Experts of a small language model: 64 experts in each of 17 layers.
Below are experts of layer 10 (counted from 0) of a mixture-of-experts language model. Rows are named router (the router's row for the expert), gate (a neuron's input weights, with its number), up (a neuron's input weights, with its number) and show model dimensions 0-127. Each number is 50 + 15 x the weight over its row's rms, rounded and kept within 0 to 99.
Before each expert's rows: a language model's description of what the expert responds to. This comes from a sample of Wikipedia text that the model never trained on.

# expert 35
Description: Numerals and quantifiers right after an article, such as two, all, most, few, as in the four contestants.
router:65 76 03 49 44 54 34 28 23 56 48 64 62 38 32 34 50 62 45 20 59 40 50 49 31 68 82 60 37 35 52 43 57 51 34 69 75 68 42 59 13 52 42 47 64 47 62 70 52 40 50 42 62 41 60 33 38 40 32 54 61 38 45 54 32 68 61 35 49 44 71 29 64 38 71 57 71 38 39 46 61 49 58 69 59 62 61 72 69 84 61 39 67 61 50 29 48 38 66 58 55 50 35 48 70 51 39 84 50 75 71 25 38 34 54 65 52 25 38 46 47 41 59 34 70 60 34 52
gate1:49 47 52 67 27 16 55 33 33 46 64 41 69 20 41 55 56 42 41 50 64 54 33 21 36 58 35 57 74 85 51 62 79 45 54 43 44 52 20 30 44 58 62 42 53 45 67 18 52 41 23 51 55 36 28 36 09 77 25 48 55 64 56 63 35 37 53 41 51 42 64 66 42 64 32 61 50 44 53 60 74 67 68 36 45 61 48 55 58 47 53 45 66 44 51 53 41 24 59 50 42 78 50 42 42 32 15 66 41 60 34 21 41 58 48 38 41 40 57 69 23 58 52 49 45 71 69 35
up1:34 53 41 45 60 46 42 69 38 69 34 81 56 25 16 58 49 59 69 55 40 32 50 27 42 56 58 52 23 70 60 80 39 38 71 43 60 43 35 61 25 51 49 64 45 50 57 44 34 61 65 46 53 28 62 84 45 51 27 40 67 47 67 62 42 75 41 49 43 66 25 41 77 86 54 52 53 47 73 47 53 40 60 44 49 54 46 55 73 47 68 44 68 31 76 70 58 37 40 45 46 76 68 56 51 60 57 77 51 83 50 32 31 43 51 59 49 51 86 42 48 49 67 80 41 56 57 59

# expert 2
Description: Section heading words and table header rows after == or line breaks, such as Personal, Career, See also, |---|---|.
router:42 75 38 43 34 46 52 57 61 54 49 74 66 61 63 69 40 41 76 52 45 37 59 41 61 59 55 19 32 38 35 53 34 51 56 52 42 53 74 67 20 40 39 71 76 51 62 74 54 52 54 70 61 46 29 70 54 42 61 44 52 57 49 63 50 45 53 57 27 89 82 31 79 76 35 49 59 43 58 81 27 54 35 77 49 80 28 47 36 36 64 50 71 47 50 45 63 44 66 74 22 37 56 48 51 57 38 37 58 45 50 40 42 49 66 40 24 32 51 69 60 52 16 46 29 64 60 59
gate4:63 35 46 28 37 25 59 41 67 18 28 39 40 41 50 72 46 39 47 41 50 52 33 75 52 55 44 73 75 34 30 59 57 61 66 42 76 39 08 38 32 60 37 51 61 29 72 72 62 52 46 55 35 60 53 50 42 53 48 47 47 51 65 29 51 40 59 37 30 61 18 30 50 63 52 60 60 22 65 46 59 44 38 65 53 75 57 62 24 48 44 61 68 27 54 53 37 65 77 60 44 25 36 37 55 55 49 38 44 55 84 37 22 43 68 27 70 54 70 34 56 29 33 32 53 36 37 47
up4:04 59 36 75 55 66 59 41 08 65 41 75 50 43 83 31 39 36 47 52 53 62 56 43 15 29 51 55 36 64 57 41 44 36 41 71 32 36 65 49 78 46 60 37 80 66 38 62 51 69 47 61 70 50 58 64 53 30 39 59 52 47 42 61 55 34 48 29 48 49 64 67 32 43 76 60 64 81 76 40 61 66 67 59 55 35 40 42 38 34 52 45 34 40 52 32 47 49 45 38 72 47 65 34 41 53 36 65 47 43 39 49 80 32 41 46 37 64 25 49 52 52 68 57 49 56 84 66

# expert 26
Description: Middle syllable pieces inside proper names in lists and tables, such as Fed-er-er, S-en-egal, Osk-ar.
router:48 63 37 40 63 38 51 29 37 41 37 32 63 49 58 77 27 26 63 66 42 60 54 54 43 65 65 66 34 50 80 20 32 45 33 75 51 59 25 52 58 45 58 43 47 54 28 55 13 28 52 43 41 61 32 52 30 38 79 37 50 49 23 34 65 60 82 61 41 49 52 53 73 34 62 48 32 29 62 81 69 56 43 21 53 44 40 54 31 38 43 53 46 37 70 83 44 55 50 57 48 30 59 39 67 39 35 56 70 53 71 42 49 63 42 35 58 33 66 46 28 67 29 55 52 20 44 40
gate0:37 59 52 37 30 58 50 47 46 30 45 57 90 52 54 50 44 70 47 56 54 56 16 70 76 45 51 53 66 54 44 46 60 50 67 32 52 39 40 59 42 22 57 33 48 61 46 49 48 67 60 62 51 39 53 80 83 33 76 60 54 56 21 55 67 23 61 57 29 49 54 49 66 44 63 56 44 52 63 62 43 24 67 51 74 44 60 48 45 65 33 40 45 22 65 62 40 65 56 31 69 42 37 66 44 30 25 58 52 61 17 41 57 55 50 45 33 36 66 30 43 50 31 16 05 46 42 23
up0:49 44 56 46 61 36 41 45 24 47 42 55 42 30 51 45 56 38 56 32 41 36 71 68 78 22 55 56 41 74 56 48 45 44 43 16 48 49 50 32 33 43 15 15 23 56 50 80 46 39 29 64 35 54 44 32 31 55 26 32 45 62 58 38 32 41 31 42 44 45 53 24 45 30 40 59 37 44 45 18 24 60 40 64 41 40 53 51 64 42 61 46 35 85 20 58 62 51 66 69 65 46 39 56 36 35 68 55 43 40 50 32 38 35 40 41 55 38 54 43 36 37 48 29 65 54 14 81

# expert 4
Description: Articles and determiners opening a noun phrase, mostly after prepositions: in the, at a, of his, per, each, same.
router:51 49 20 50 52 56 38 51 22 70 49 76 58 34 46 69 35 59 51 47 54 50 60 65 52 73 74 54 45 33 64 57 36 40 91 67 56 43 54 39 78 30 38 51 48 49 37 31 54 64 31 66 15 50 63 38 35 50 58 84 68 65 79 44 39 46 47 74 49 57 56 58 51 64 32 39 49 54 51 30 44 25 59 66 57 55 41 65 63 54 51 53 34 61 66 82 95 37 54 52 46 61 52 56 75 73 39 60 50 40 43 51 44 73 56 56 69 76 35 55 56 62 49 67 71 64 21 38
gate0:32 59 63 57 45 45 73 43 48 44 44 43 74 59 40 16 53 58 74 49 55 63 41 16 62 49 57 38 58 56 79 23 39 58 42 64 46 69 31 44 40 29 44 43 64 25 25 46 58 53 46 52 47 55 61 56 43 59 88 48 31 90 43 49 51 47 44 66 54 52 51 61 38 58 33 52 65 48 60 51 53 33 65 43 49 59 44 50 39 78 49 39 62 30 21 45 77 32 49 16 69 44 35 28 71 60 35 30 50 50 46 44 34 53 42 70 59 53 48 35 61 48 67 27 92 50 74 18
up0:25 40 51 29 62 49 56 10 29 54 55 58 63 00 59 45 71 62 36 46 73 43 60 60 54 48 83 38 52 59 38 30 71 54 40 79 50 46 31 42 36 46 67 58 73 55 53 44 67 53 55 50 77 68 60 50 30 79 43 42 39 49 41 43 46 57 26 74 49 70 47 54 52 44 53 44 47 39 35 46 39 68 59 49 12 35 55 57 53 58 66 77 39 38 46 66 71 68 42 69 39 51 43 58 65 48 64 66 92 45 23 52 50 43 72 48 52 38 40 40 66 67 44 63 51 26 65 58

# expert 6
Description: Word-internal pieces like um, ok, ag, ak, ik that follow an initial letter, such as Grumman, innumerable, Gallagher, look.
router:47 53 57 21 23 20 43 65 46 55 29 63 44 39 53 44 28 31 72 57 67 15 60 35 29 47 48 41 58 52 79 80 66 58 47 37 54 46 41 57 58 45 50 45 30 72 45 60 58 60 43 46 50 33 49 45 50 57 32 39 40 50 81 54 65 64 30 68 49 44 42 51 82 71 60 60 54 34 12 49 54 38 33 69 60 45 24 47 42 65 47 50 54 42 36 43 57 78 11 34 28 33 37 42 50 47 43 61 42 26 37 60 35 59 44 80 75 48 32 58 54 53 65 43 21 63 76 55
gate0:34 47 45 53 24 30 39 40 54 60 25 79 53 81 30 44 49 34 66 51 59 49 60 25 48 36 36 48 63 12 44 63 55 59 33 71 64 39 46 55 48 44 66 41 50 76 53 57 68 57 51 51 41 47 57 40 46 56 65 59 51 73 27 40 54 36 39 37 64 24 68 36 48 59 45 70 27 61 34 29 57 45 57 41 36 49 56 65 45 94 54 58 23 19 61 51 49 55 89 47 52 53 21 60 43 67 55 52 63 32 71 45 67 36 39 38 50 62 24 68 50 50 52 20 47 53 39 16
up0:70 41 53 54 31 59 44 43 67 58 35 74 57 65 46 57 34 33 57 40 68 39 54 55 65 73 68 87 61 42 33 51 56 63 53 69 73 36 70 36 32 52 46 47 24 62 40 34 46 18 65 66 52 46 75 70 59 61 36 39 41 66 42 04 74 60 27 31 55 21 65 46 37 50 40 68 57 70 22 37 65 51 57 59 28 72 43 58 66 46 54 30 16 43 52 48 43 57 52 58 60 62 38 34 26 62 55 43 51 83 67 51 55 32 70 37 56 55 35 67 55 58 37 39 36 53 48 56

# expert 31
Description: Word-final pieces ending in s, like -ers, -ans, -ens, -us, on plurals and proper names, often in sports lists, e.g. players, Rangers, Sri Lankans.
router:61 49 54 50 41 36 46 25 35 49 75 64 45 63 79 48 69 60 57 48 39 59 52 51 43 69 27 37 60 74 41 48 43 44 56 51 37 55 54 70 54 67 47 78 56 64 31 66 20 70 36 63 68 49 40 63 57 70 50 27 69 61 37 24 48 24 35 35 57 54 28 54 41 43 44 33 40 48 57 30 34 48 34 64 43 42 35 56 41 91 69 74 69 49 42 29 67 77 70 35 33 64 44 52 57 86 63 44 30 54 44 58 54 51 63 61 64 41 66 36 88 48 48 43 47 69 63 17
gate0:15 50 41 68 29 50 68 50 45 28 39 64 57 52 52 39 42 49 78 58 51 31 52 80 71 31 42 49 50 53 44 63 27 61 62 39 30 28 41 60 75 72 38 26 35 54 58 66 48 66 69 50 50 56 61 21 55 75 68 44 47 56 65 27 61 35 50 49 22 67 50 52 50 42 78 56 57 46 44 21 55 28 45 84 65 40 40 73 55 55 56 50 55 57 56 39 52 51 37 53 56 33 84 56 46 44 76 44 02 67 37 45 52 25 52 47 56 78 74 53 66 36 42 60 47 42 42 50
up0:60 59 48 25 53 61 52 50 53 65 46 56 55 34 59 55 38 58 32 47 69 54 27 46 53 62 44 24 54 61 50 29 52 74 39 46 48 38 54 38 65 63 45 59 13 34 54 30 55 47 59 61 43 52 33 49 43 53 37 62 41 56 71 62 77 45 76 63 40 45 52 40 39 48 53 53 50 74 59 45 54 47 63 76 16 34 68 41 52 39 44 62 78 78 60 66 49 94 76 32 40 67 11 52 32 22 23 80 60 37 59 56 64 51 44 31 46 51 17 59 43 72 50 73 40 58 62 69

# expert 54
Description: The word the, of, a and national adjectives before names of institutions, parties and countries, such as the Senate, British, Democratic.
router:53 37 59 47 38 45 45 35 42 75 45 64 42 77 71 50 57 79 58 54 66 29 48 87 65 48 83 63 35 42 53 20 50 43 24 77 56 62 61 46 38 46 60 27 51 51 48 40 58 31 40 65 43 49 65 52 46 38 46 58 47 41 36 40 56 74 57 41 51 53 63 29 52 19 47 22 65 71 32 56 35 59 60 66 33 30 56 51 40 23 74 67 33 56 59 37 71 48 50 58 40 65 42 44 47 59 49 57 68 18 35 59 67 53 53 50 72 53 71 83 58 58 57 61 63 08 62 26
gate0:61 53 63 73 59 40 80 56 42 25 46 51 60 52 62 44 39 49 61 46 71 40 61 62 87 34 71 59 29 27 72 23 38 42 49 47 53 51 23 39 29 56 47 34 70 18 46 35 29 32 66 51 41 43 40 46 42 55 38 43 35 66 22 61 48 65 67 36 72 45 60 48 43 62 31 44 74 44 53 47 60 65 10 40 63 41 57 43 64 29 40 52 37 23 28 70 68 45 83 71 57 75 67 32 54 64 62 75 54 48 32 33 29 59 51 52 51 54 59 56 50 59 71 68 54 68 46 58
up0:33 38 49 44 43 45 70 45 62 74 42 30 32 59 46 21 69 32 50 42 58 35 75 57 65 72 72 47 45 49 64 57 44 50 50 75 38 50 56 45 64 31 29 64 67 23 42 60 54 56 31 53 34 60 42 35 32 56 54 50 40 72 60 45 65 82 80 56 55 66 32 25 54 47 35 54 47 76 52 66 73 32 48 37 72 49 47 53 30 56 34 58 37 50 65 51 68 47 36 57 55 39 87 37 38 55 85 65 63 75 50 48 31 31 57 67 51 31 41 84 60 71 63 54 54 71 77 36

# expert 14
Description: Consonant word pieces inside foreign names and non-Latin script bytes, such as v in Latvian, ov, zh, w, Cyrillic letters.
router:24 57 42 59 66 58 53 40 68 44 31 61 58 70 57 30 30 36 50 36 60 69 74 54 51 36 60 65 67 68 52 87 59 38 34 69 49 62 50 60 42 65 38 53 44 38 31 51 54 62 45 53 48 49 50 64 47 42 66 55 65 42 63 55 39 26 53 80 36 50 66 44 66 66 50 29 58 36 24 52 46 51 32 38 43 90 68 53 57 30 75 36 38 45 41 34 33 52 22 19 71 43 77 57 49 20 26 44 63 39 24 57 48 52 45 30 35 55 25 32 69 37 58 76 56 25 66 44
gate0:29 42 61 29 71 71 65 38 69 51 48 59 67 47 33 59 55 66 48 51 70 66 53 56 37 38 48 59 48 29 70 43 51 54 37 41 43 52 70 63 38 54 51 43 26 49 42 68 50 59 55 47 60 61 44 69 80 42 59 30 40 60 41 34 57 33 28 60 62 66 71 32 65 58 51 22 99 23 34 17 29 41 73 17 44 56 40 60 47 45 58 31 38 22 67 42 72 40 60 71 42 56 58 51 33 30 21 37 66 40 50 51 59 38 67 63 53 23 62 62 53 53 48 70 29 44 51 38
up0:33 50 50 45 48 66 45 18 44 70 38 57 33 38 44 65 49 52 83 59 70 52 58 30 09 40 38 42 52 14 58 44 39 38 51 57 58 56 33 57 82 58 50 82 34 46 67 59 38 25 88 16 58 38 69 28 38 36 47 56 71 19 43 34 55 50 44 57 49 41 49 57 42 73 43 58 54 42 63 30 59 66 54 65 55 42 68 18 67 60 66 50 54 57 69 64 30 36 65 54 45 25 48 42 44 80 47 53 30 42 73 66 29 54 56 57 63 48 52 48 48 46 43 32 56 69 59 33

# expert 62
Description: Individual digits inside coordinates, statistics, and years, plus scale words like century, million, billion.
router:65 44 60 50 36 40 61 26 81 42 62 43 36 46 56 45 41 57 29 54 61 33 45 61 58 50 54 59 51 20 52 42 50 38 39 35 66 29 34 57 85 65 62 60 24 22 70 51 78 32 33 69 63 31 50 37 46 76 43 55 56 46 73 57 50 40 65 55 51 63 39 51 47 56 48 42 63 57 45 36 51 45 67 74 69 57 49 23 65 60 35 72 74 50 73 52 50 78 19 39 69 26 50 54 44 45 56 80 44 72 46 50 51 27 35 37 65 24 37 34 73 76 30 27 31 40 43 66
gate0:48 48 61 73 50 76 53 60 69 42 64 29 47 58 68 46 28 77 47 34 35 67 38 84 60 57 45 66 54 47 49 35 26 48 77 62 29 49 45 40 58 51 14 54 43 62 58 67 62 55 41 54 41 48 68 50 16 55 69 74 34 51 49 36 56 43 37 35 71 37 46 55 44 60 53 32 26 36 64 31 38 48 54 42 47 46 68 44 48 36 02 40 77 60 52 35 42 68 52 42 45 70 35 09 64 46 56 68 47 44 28 55 62 39 34 57 59 38 69 49 47 54 66 50 56 55 70 07
up0:45 33 72 29 58 49 42 51 44 49 47 51 49 59 70 84 50 38 24 65 15 32 63 48 71 60 55 34 52 40 37 41 31 77 35 64 48 62 51 76 38 47 22 58 55 32 32 57 46 49 54 55 55 66 35 33 36 52 38 33 39 73 52 56 43 47 62 39 71 64 49 20 46 44 79 55 22 55 34 54 36 71 72 51 71 38 44 67 51 49 78 63 50 39 37 51 80 66 63 53 20 41 61 70 48 41 18 45 49 60 62 62 74 51 49 85 76 53 65 64 37 50 54 60 28 42 33 37

# expert 32
Description: Prepositions introducing noun phrases, mostly of, by, with, for, as in described by, sixth of, fought against.
router:58 56 62 48 50 62 69 45 75 36 52 85 39 63 39 39 59 64 29 50 26 31 47 45 63 75 62 56 66 48 70 49 30 67 44 72 47 42 27 62 31 42 30 57 45 62 33 50 46 50 73 75 44 48 57 29 55 62 52 53 63 65 82 43 58 32 38 32 42 50 32 57 37 57 44 37 31 61 59 61 36 73 65 46 58 45 36 27 67 55 47 53 38 51 48 29 12 53 61 66 48 54 62 20 90 44 28 35 50 31 46 64 59 48 41 26 67 61 57 38 46 58 99 58 68 42 38 43
gate1:27 60 36 17 66 42 73 49 69 32 65 78 24 39 53 46 65 55 52 34 74 50 71 53 61 69 71 45 56 43 32 75 37 71 77 43 54 42 84 70 46 78 50 52 68 52 57 44 34 48 60 38 65 47 60 58 07 63 63 78 39 39 44 26 60 42 76 44 68 54 55 31 54 69 37 68 35 33 59 30 55 51 25 54 47 51 54 64 28 51 61 43 49 60 28 49 47 35 50 46 40 35 78 22 45 49 54 54 45 49 66 43 46 64 67 47 43 69 42 39 45 43 58 21 31 58 63 62
up1:22 51 38 42 74 29 42 50 67 29 75 56 24 32 56 72 76 54 49 39 57 46 57 70 44 81 33 47 58 41 36 47 57 66 88 46 48 44 70 87 44 68 41 35 60 35 37 64 51 71 66 41 61 42 67 66 43 44 68 48 45 41 46 48 64 45 71 06 55 46 31 28 53 68 44 48 42 56 46 40 38 38 52 30 40 33 62 65 31 54 53 54 54 37 27 40 43 41 55 43 54 29 80 37 42 58 44 61 53 50 48 55 60 49 90 29 36 64 26 27 55 46 82 41 58 52 58 59

# expert 41
Description: Single digits inside years and dates, especially the third or fourth digit, as in 2024, 1997, 1939.
router:49 37 47 32 40 69 75 73 58 54 55 48 38 40 41 35 72 48 46 79 66 62 51 47 73 53 77 36 59 63 69 25 61 53 56 51 48 28 64 61 31 59 64 39 37 49 71 35 48 38 63 29 38 58 63 29 33 40 51 54 49 14 37 50 49 33 48 17 81 61 48 24 44 35 68 43 47 33 77 38 53 67 47 63 55 65 35 27 74 46 53 60 54 61 43 40 25 40 40 22 70 50 48 53 40 20 47 23 75 18 28 44 37 59 38 54 59 57 61 49 57 64 34 28 48 59 36 66
gate0:48 57 43 51 47 39 43 66 42 41 67 55 14 50 50 59 69 27 55 50 33 17 45 62 47 48 36 64 58 55 37 34 40 72 31 59 54 51 48 60 47 49 35 66 63 68 48 52 54 80 61 55 43 62 59 47 35 36 31 63 36 38 42 52 54 75 48 34 44 72 32 16 66 59 67 61 39 74 63 62 40 69 60 63 43 53 45 55 69 33 44 48 53 23 67 66 47 44 85 34 79 66 28 50 29 29 60 46 64 57 22 51 19 44 35 31 58 72 62 48 42 61 13 42 39 70 19 64
up0:49 47 68 54 59 59 48 47 59 58 39 45 78 39 41 52 24 73 49 47 58 99 53 39 64 39 45 40 30 45 31 62 41 39 50 47 43 62 46 51 45 67 45 38 54 35 41 52 59 08 42 58 32 58 35 73 69 72 74 38 41 53 56 56 45 32 46 68 49 31 67 74 50 37 30 67 62 22 46 47 64 39 55 26 62 47 55 30 27 56 61 59 32 64 42 34 58 63 28 71 23 46 56 39 51 71 30 64 41 66 75 53 69 58 63 48 42 31 46 69 65 59 79 49 60 36 80 25

# expert 13
Description: Short middle pieces like it, il, ol, ift that come right after a word's opening consonants, e.g. st-it-ches, sl-it, is-ol-ated, sh-ift.
router:58 52 45 46 70 62 57 44 67 16 34 69 41 44 35 51 38 42 48 56 46 53 45 30 43 43 40 53 33 46 48 41 36 70 60 60 81 52 51 60 41 30 66 20 50 58 53 62 41 31 45 56 69 47 65 62 30 31 45 27 21 78 67 41 36 52 57 52 45 45 21 86 50 60 37 24 62 21 53 61 57 55 39 37 31 33 53 45 63 53 33 82 38 42 68 89 30 50 39 57 73 41 40 55 62 40 65 60 55 52 62 18 28 60 74 31 49 55 66 62 17 63 31 61 64 55 40 52
gate0:63 60 57 47 73 53 73 50 27 37 28 48 56 30 46 35 62 30 78 38 68 44 57 54 38 37 88 34 46 54 44 52 66 69 63 51 45 44 41 53 36 32 63 42 72 63 66 63 77 41 53 49 62 70 39 47 59 29 46 52 67 43 50 50 29 55 44 60 54 67 50 37 74 70 47 49 42 39 40 77 26 61 52 29 37 31 42 45 56 47 27 52 75 49 23 55 20 56 55 53 70 49 55 34 49 68 20 52 70 36 62 36 38 35 62 60 54 66 40 61 28 17 80 65 71 89 50 59
up0:29 34 62 48 37 44 59 49 55 52 54 52 71 65 43 62 40 76 50 72 37 55 59 39 56 70 00 64 50 43 46 56 46 22 46 67 40 52 51 35 48 44 42 74 37 67 52 47 11 29 20 50 38 40 60 51 58 54 44 37 41 46 61 40 33 62 65 24 46 72 33 71 32 26 50 49 62 69 48 19 74 33 62 74 80 59 57 52 54 46 72 54 10 67 50 64 67 31 48 39 47 54 54 57 54 63 44 56 44 63 45 56 56 42 35 60 43 46 49 18 56 67 46 46 33 21 57 41

# expert 0
Description: Field names in infobox and taxobox lists after a dash or line break, before a colon, such as Coordinates, Phylum, Born.
router:48 57 44 38 68 42 39 50 58 63 48 64 78 65 46 26 38 28 62 68 50 48 61 41 77 39 36 70 35 49 84 60 65 45 49 74 64 49 48 64 58 44 24 72 58 50 50 43 65 36 47 52 48 50 44 34 52 65 84 27 50 40 66 24 74 69 43 45 65 59 73 56 40 37 45 48 26 55 62 68 62 63 63 67 33 42 62 31 82 41 61 69 31 18 75 39 41 31 67 54 23 54 55 45 45 41 64 56 59 41 52 07 49 39 67 58 45 35 48 71 39 44 60 67 15 47 54 62
gate4:44 46 47 32 60 47 74 36 25 66 44 55 61 58 27 66 42 67 47 73 68 64 57 52 56 48 34 42 47 56 48 75 28 46 59 81 55 49 37 67 51 25 61 17 49 71 75 25 74 78 67 43 40 37 83 45 43 60 52 22 38 49 53 33 36 45 59 75 47 39 53 49 51 37 73 35 64 26 33 48 74 54 51 64 43 61 25 49 38 38 76 36 64 53 51 41 46 50 42 64 55 62 92 40 42 42 36 82 51 48 40 26 34 50 43 57 15 38 61 51 58 41 42 47 59 55 66 43
up4:54 36 39 29 34 49 23 53 31 66 39 35 44 32 56 43 45 50 29 56 13 47 68 46 46 54 61 40 65 57 83 35 61 55 74 26 61 54 66 50 57 49 29 48 39 26 47 68 48 44 66 79 69 62 21 38 66 37 47 77 57 67 40 47 61 41 70 60 44 50 73 29 53 38 35 44 37 49 63 02 40 65 69 41 48 44 59 39 66 77 48 32 43 46 73 30 47 38 42 59 55 60 25 74 64 48 86 38 66 50 65 61 62 46 59 67 65 70 53 49 43 37 65 38 52 61 66 49

# expert 56
Description: Standalone space tokens right before digits, typically years or dates after in, a month name, or a comma.
router:68 62 70 70 39 86 69 32 17 46 55 44 59 62 30 54 42 60 29 62 36 65 93 50 49 47 60 42 48 56 67 49 61 31 71 70 62 17 27 41 28 51 56 67 58 63 44 43 69 43 63 55 45 71 82 39 58 61 59 28 43 47 52 42 41 75 49 46 36 30 65 67 57 30 51 50 59 36 53 43 55 81 50 78 52 56 59 33 48 52 54 45 47 53 31 35 42 46 81 54 49 48 38 36 44 29 35 31 48 61 55 64 46 64 41 33 59 88 41 33 46 35 73 50 21 67 56 57
gate0:35 50 85 64 49 36 57 46 72 34 55 31 46 47 38 69 47 64 47 43 53 55 58 51 68 67 66 70 56 33 44 42 37 57 31 72 38 64 61 24 30 64 43 75 64 40 57 73 57 47 60 55 51 55 55 79 42 44 67 51 40 64 54 44 54 41 57 22 38 47 59 57 34 70 54 49 35 51 31 47 48 56 47 25 41 33 70 32 25 75 80 51 70 38 40 61 59 67 69 37 00 15 62 60 62 30 45 73 22 58 48 32 66 68 62 54 58 72 27 49 50 49 54 58 53 28 42 38
up0:57 52 79 69 49 74 64 57 37 52 42 66 45 56 68 34 49 57 67 48 45 58 67 48 61 49 72 69 69 55 48 40 38 52 20 65 64 50 58 36 34 67 35 64 48 23 45 59 78 51 78 57 40 66 63 70 45 50 66 54 50 64 44 38 65 59 54 36 69 63 64 62 57 65 44 57 24 40 54 56 25 48 41 12 38 40 80 52 42 50 47 44 57 31 72 35 69 54 67 31 13 40 55 54 64 34 52 43 29 56 44 50 81 64 40 57 66 66 19 46 42 87 51 33 77 48 59 30

# expert 37
Description: First digit, mostly 1 or 2, of years, dates and numbers in prose and tables, e.g. 1965, 2013, 18th century; also However.
router:56 60 44 64 45 62 66 54 25 64 46 63 46 68 37 41 38 59 45 45 48 23 46 54 66 56 60 39 60 64 54 52 39 44 33 68 31 52 81 56 60 49 54 68 72 42 45 70 59 33 39 50 57 69 42 21 83 77 81 32 41 59 54 62 39 49 21 34 50 44 50 42 26 50 53 56 48 37 61 53 47 28 51 60 65 73 57 56 63 58 51 37 41 52 35 89 23 51 50 60 53 50 70 82 51 66 32 50 40 43 31 54 36 32 43 42 54 73 84 24 15 33 39 79 34 73 43 57
gate0:45 63 58 42 61 33 60 38 70 63 50 66 74 67 42 58 51 61 59 18 53 40 38 46 50 47 61 52 75 55 67 49 46 52 41 65 66 41 41 55 59 45 58 68 71 41 45 52 33 12 48 67 49 47 72 88 59 24 91 35 45 36 46 60 45 69 40 45 42 66 33 19 38 66 48 61 51 67 44 42 36 77 85 51 60 60 34 74 39 33 44 41 52 50 51 46 23 51 33 19 36 41 41 57 51 32 48 47 59 30 29 39 24 62 50 81 55 52 39 52 63 37 69 65 36 26 70 60
up0:48 38 30 62 37 50 41 53 37 50 64 45 27 39 64 44 52 35 47 71 57 77 50 42 57 76 21 62 37 42 54 73 51 43 73 31 49 46 38 52 60 78 56 27 34 56 56 73 59 99 63 47 51 62 19 19 37 76 14 53 47 75 52 31 45 29 47 61 63 41 81 62 56 41 42 47 61 30 46 65 60 42 31 78 31 61 59 36 54 65 60 51 38 53 40 59 52 53 63 50 54 58 52 40 54 52 49 34 30 67 58 54 60 34 50 37 47 26 51 38 42 73 36 31 48 73 31 41

# expert 16
Description: Function words after verbs or comparatives: infinitive to after proved or began, modals, not, than, and from, about, over before amounts.
router:59 63 42 59 51 80 53 27 55 63 32 36 37 37 49 73 47 34 59 36 57 66 82 47 77 70 45 20 26 87 45 58 53 53 42 28 42 67 64 57 47 73 42 51 44 32 40 54 66 56 85 37 45 84 44 45 54 75 43 39 44 36 66 57 27 40 50 40 40 61 64 55 44 50 51 57 54 42 33 58 65 58 82 67 66 39 48 52 69 47 40 58 51 54 21 69 58 53 48 25 63 36 56 33 40 70 79 48 61 67 60 39 62 71 49 59 27 35 48 40 33 31 75 51 68 66 74 43
gate1:63 25 47 52 62 38 41 39 28 68 39 50 47 56 74 69 47 87 64 47 57 35 45 85 59 80 60 31 31 71 37 65 52 39 38 38 43 52 59 48 48 48 64 32 43 70 24 68 56 52 56 65 52 57 59 64 48 44 49 65 31 62 48 41 38 48 46 46 39 38 55 47 47 47 72 38 49 77 38 65 50 77 57 48 36 43 38 70 58 11 57 69 42 56 08 37 65 58 23 38 32 59 40 58 21 63 70 25 37 56 43 75 89 54 49 36 53 70 53 74 72 46 45 52 55 57 44 40
up1:54 48 44 39 46 35 63 58 66 28 42 38 58 39 47 38 36 11 63 39 62 72 47 27 49 25 46 42 51 22 41 27 27 56 52 54 42 27 35 55 61 64 32 44 57 32 77 30 62 48 49 35 39 52 43 54 54 42 43 51 46 75 40 38 58 45 73 78 36 45 46 68 70 59 38 68 28 55 57 63 32 46 17 42 59 71 48 52 39 99 41 20 34 49 68 54 37 60 68 39 62 22 57 48 49 25 41 79 47 36 54 72 19 68 43 40 40 39 54 49 53 48 65 54 71 59 50 39

# expert 44
Description: Main verbs and -ed/-ing endings in narrative prose, such as made, began, released, built, commended.
router:44 37 23 54 50 44 65 52 38 49 43 42 72 47 29 94 49 66 33 39 53 46 54 45 18 39 53 50 51 43 44 23 49 51 82 25 45 73 34 09 48 34 68 36 46 26 75 55 55 44 72 47 49 29 41 20 44 35 29 28 39 20 47 76 37 59 33 39 50 41 58 68 45 58 44 46 45 61 42 68 56 50 75 49 55 28 59 43 74 11 42 35 59 50 34 30 52 62 54 41 41 57 37 64 55 47 42 25 65 46 38 26 41 59 47 55 50 43 52 32 47 39 37 65 42 57 29 28
gate4:39 54 61 50 28 34 60 62 68 77 36 74 44 51 50 34 38 89 46 56 33 34 52 50 36 35 32 59 63 75 50 30 43 61 65 51 74 70 58 62 39 43 40 45 40 45 31 55 29 34 52 61 53 42 43 57 88 65 60 66 66 42 62 44 36 84 52 65 31 51 46 31 28 45 51 29 36 50 43 69 51 54 50 55 29 71 67 77 50 28 58 32 57 19 40 69 43 32 52 58 51 71 50 61 54 23 60 70 58 29 29 36 61 34 32 34 65 52 78 43 51 18 71 61 42 46 45 50
up4:42 53 56 59 64 52 72 65 59 13 54 70 50 36 55 29 57 70 54 44 34 31 66 76 54 25 58 28 47 48 44 51 66 49 60 37 61 50 51 18 24 31 30 53 56 66 70 38 64 37 54 45 55 45 72 31 55 27 28 48 41 32 35 60 69 44 75 53 74 65 55 28 20 56 68 40 43 67 39 46 72 36 51 78 52 69 29 50 46 69 65 19 28 56 35 58 54 44 46 39 48 42 37 67 39 66 82 49 40 57 61 52 52 33 24 51 27 32 32 44 51 48 72 38 50 55 53 19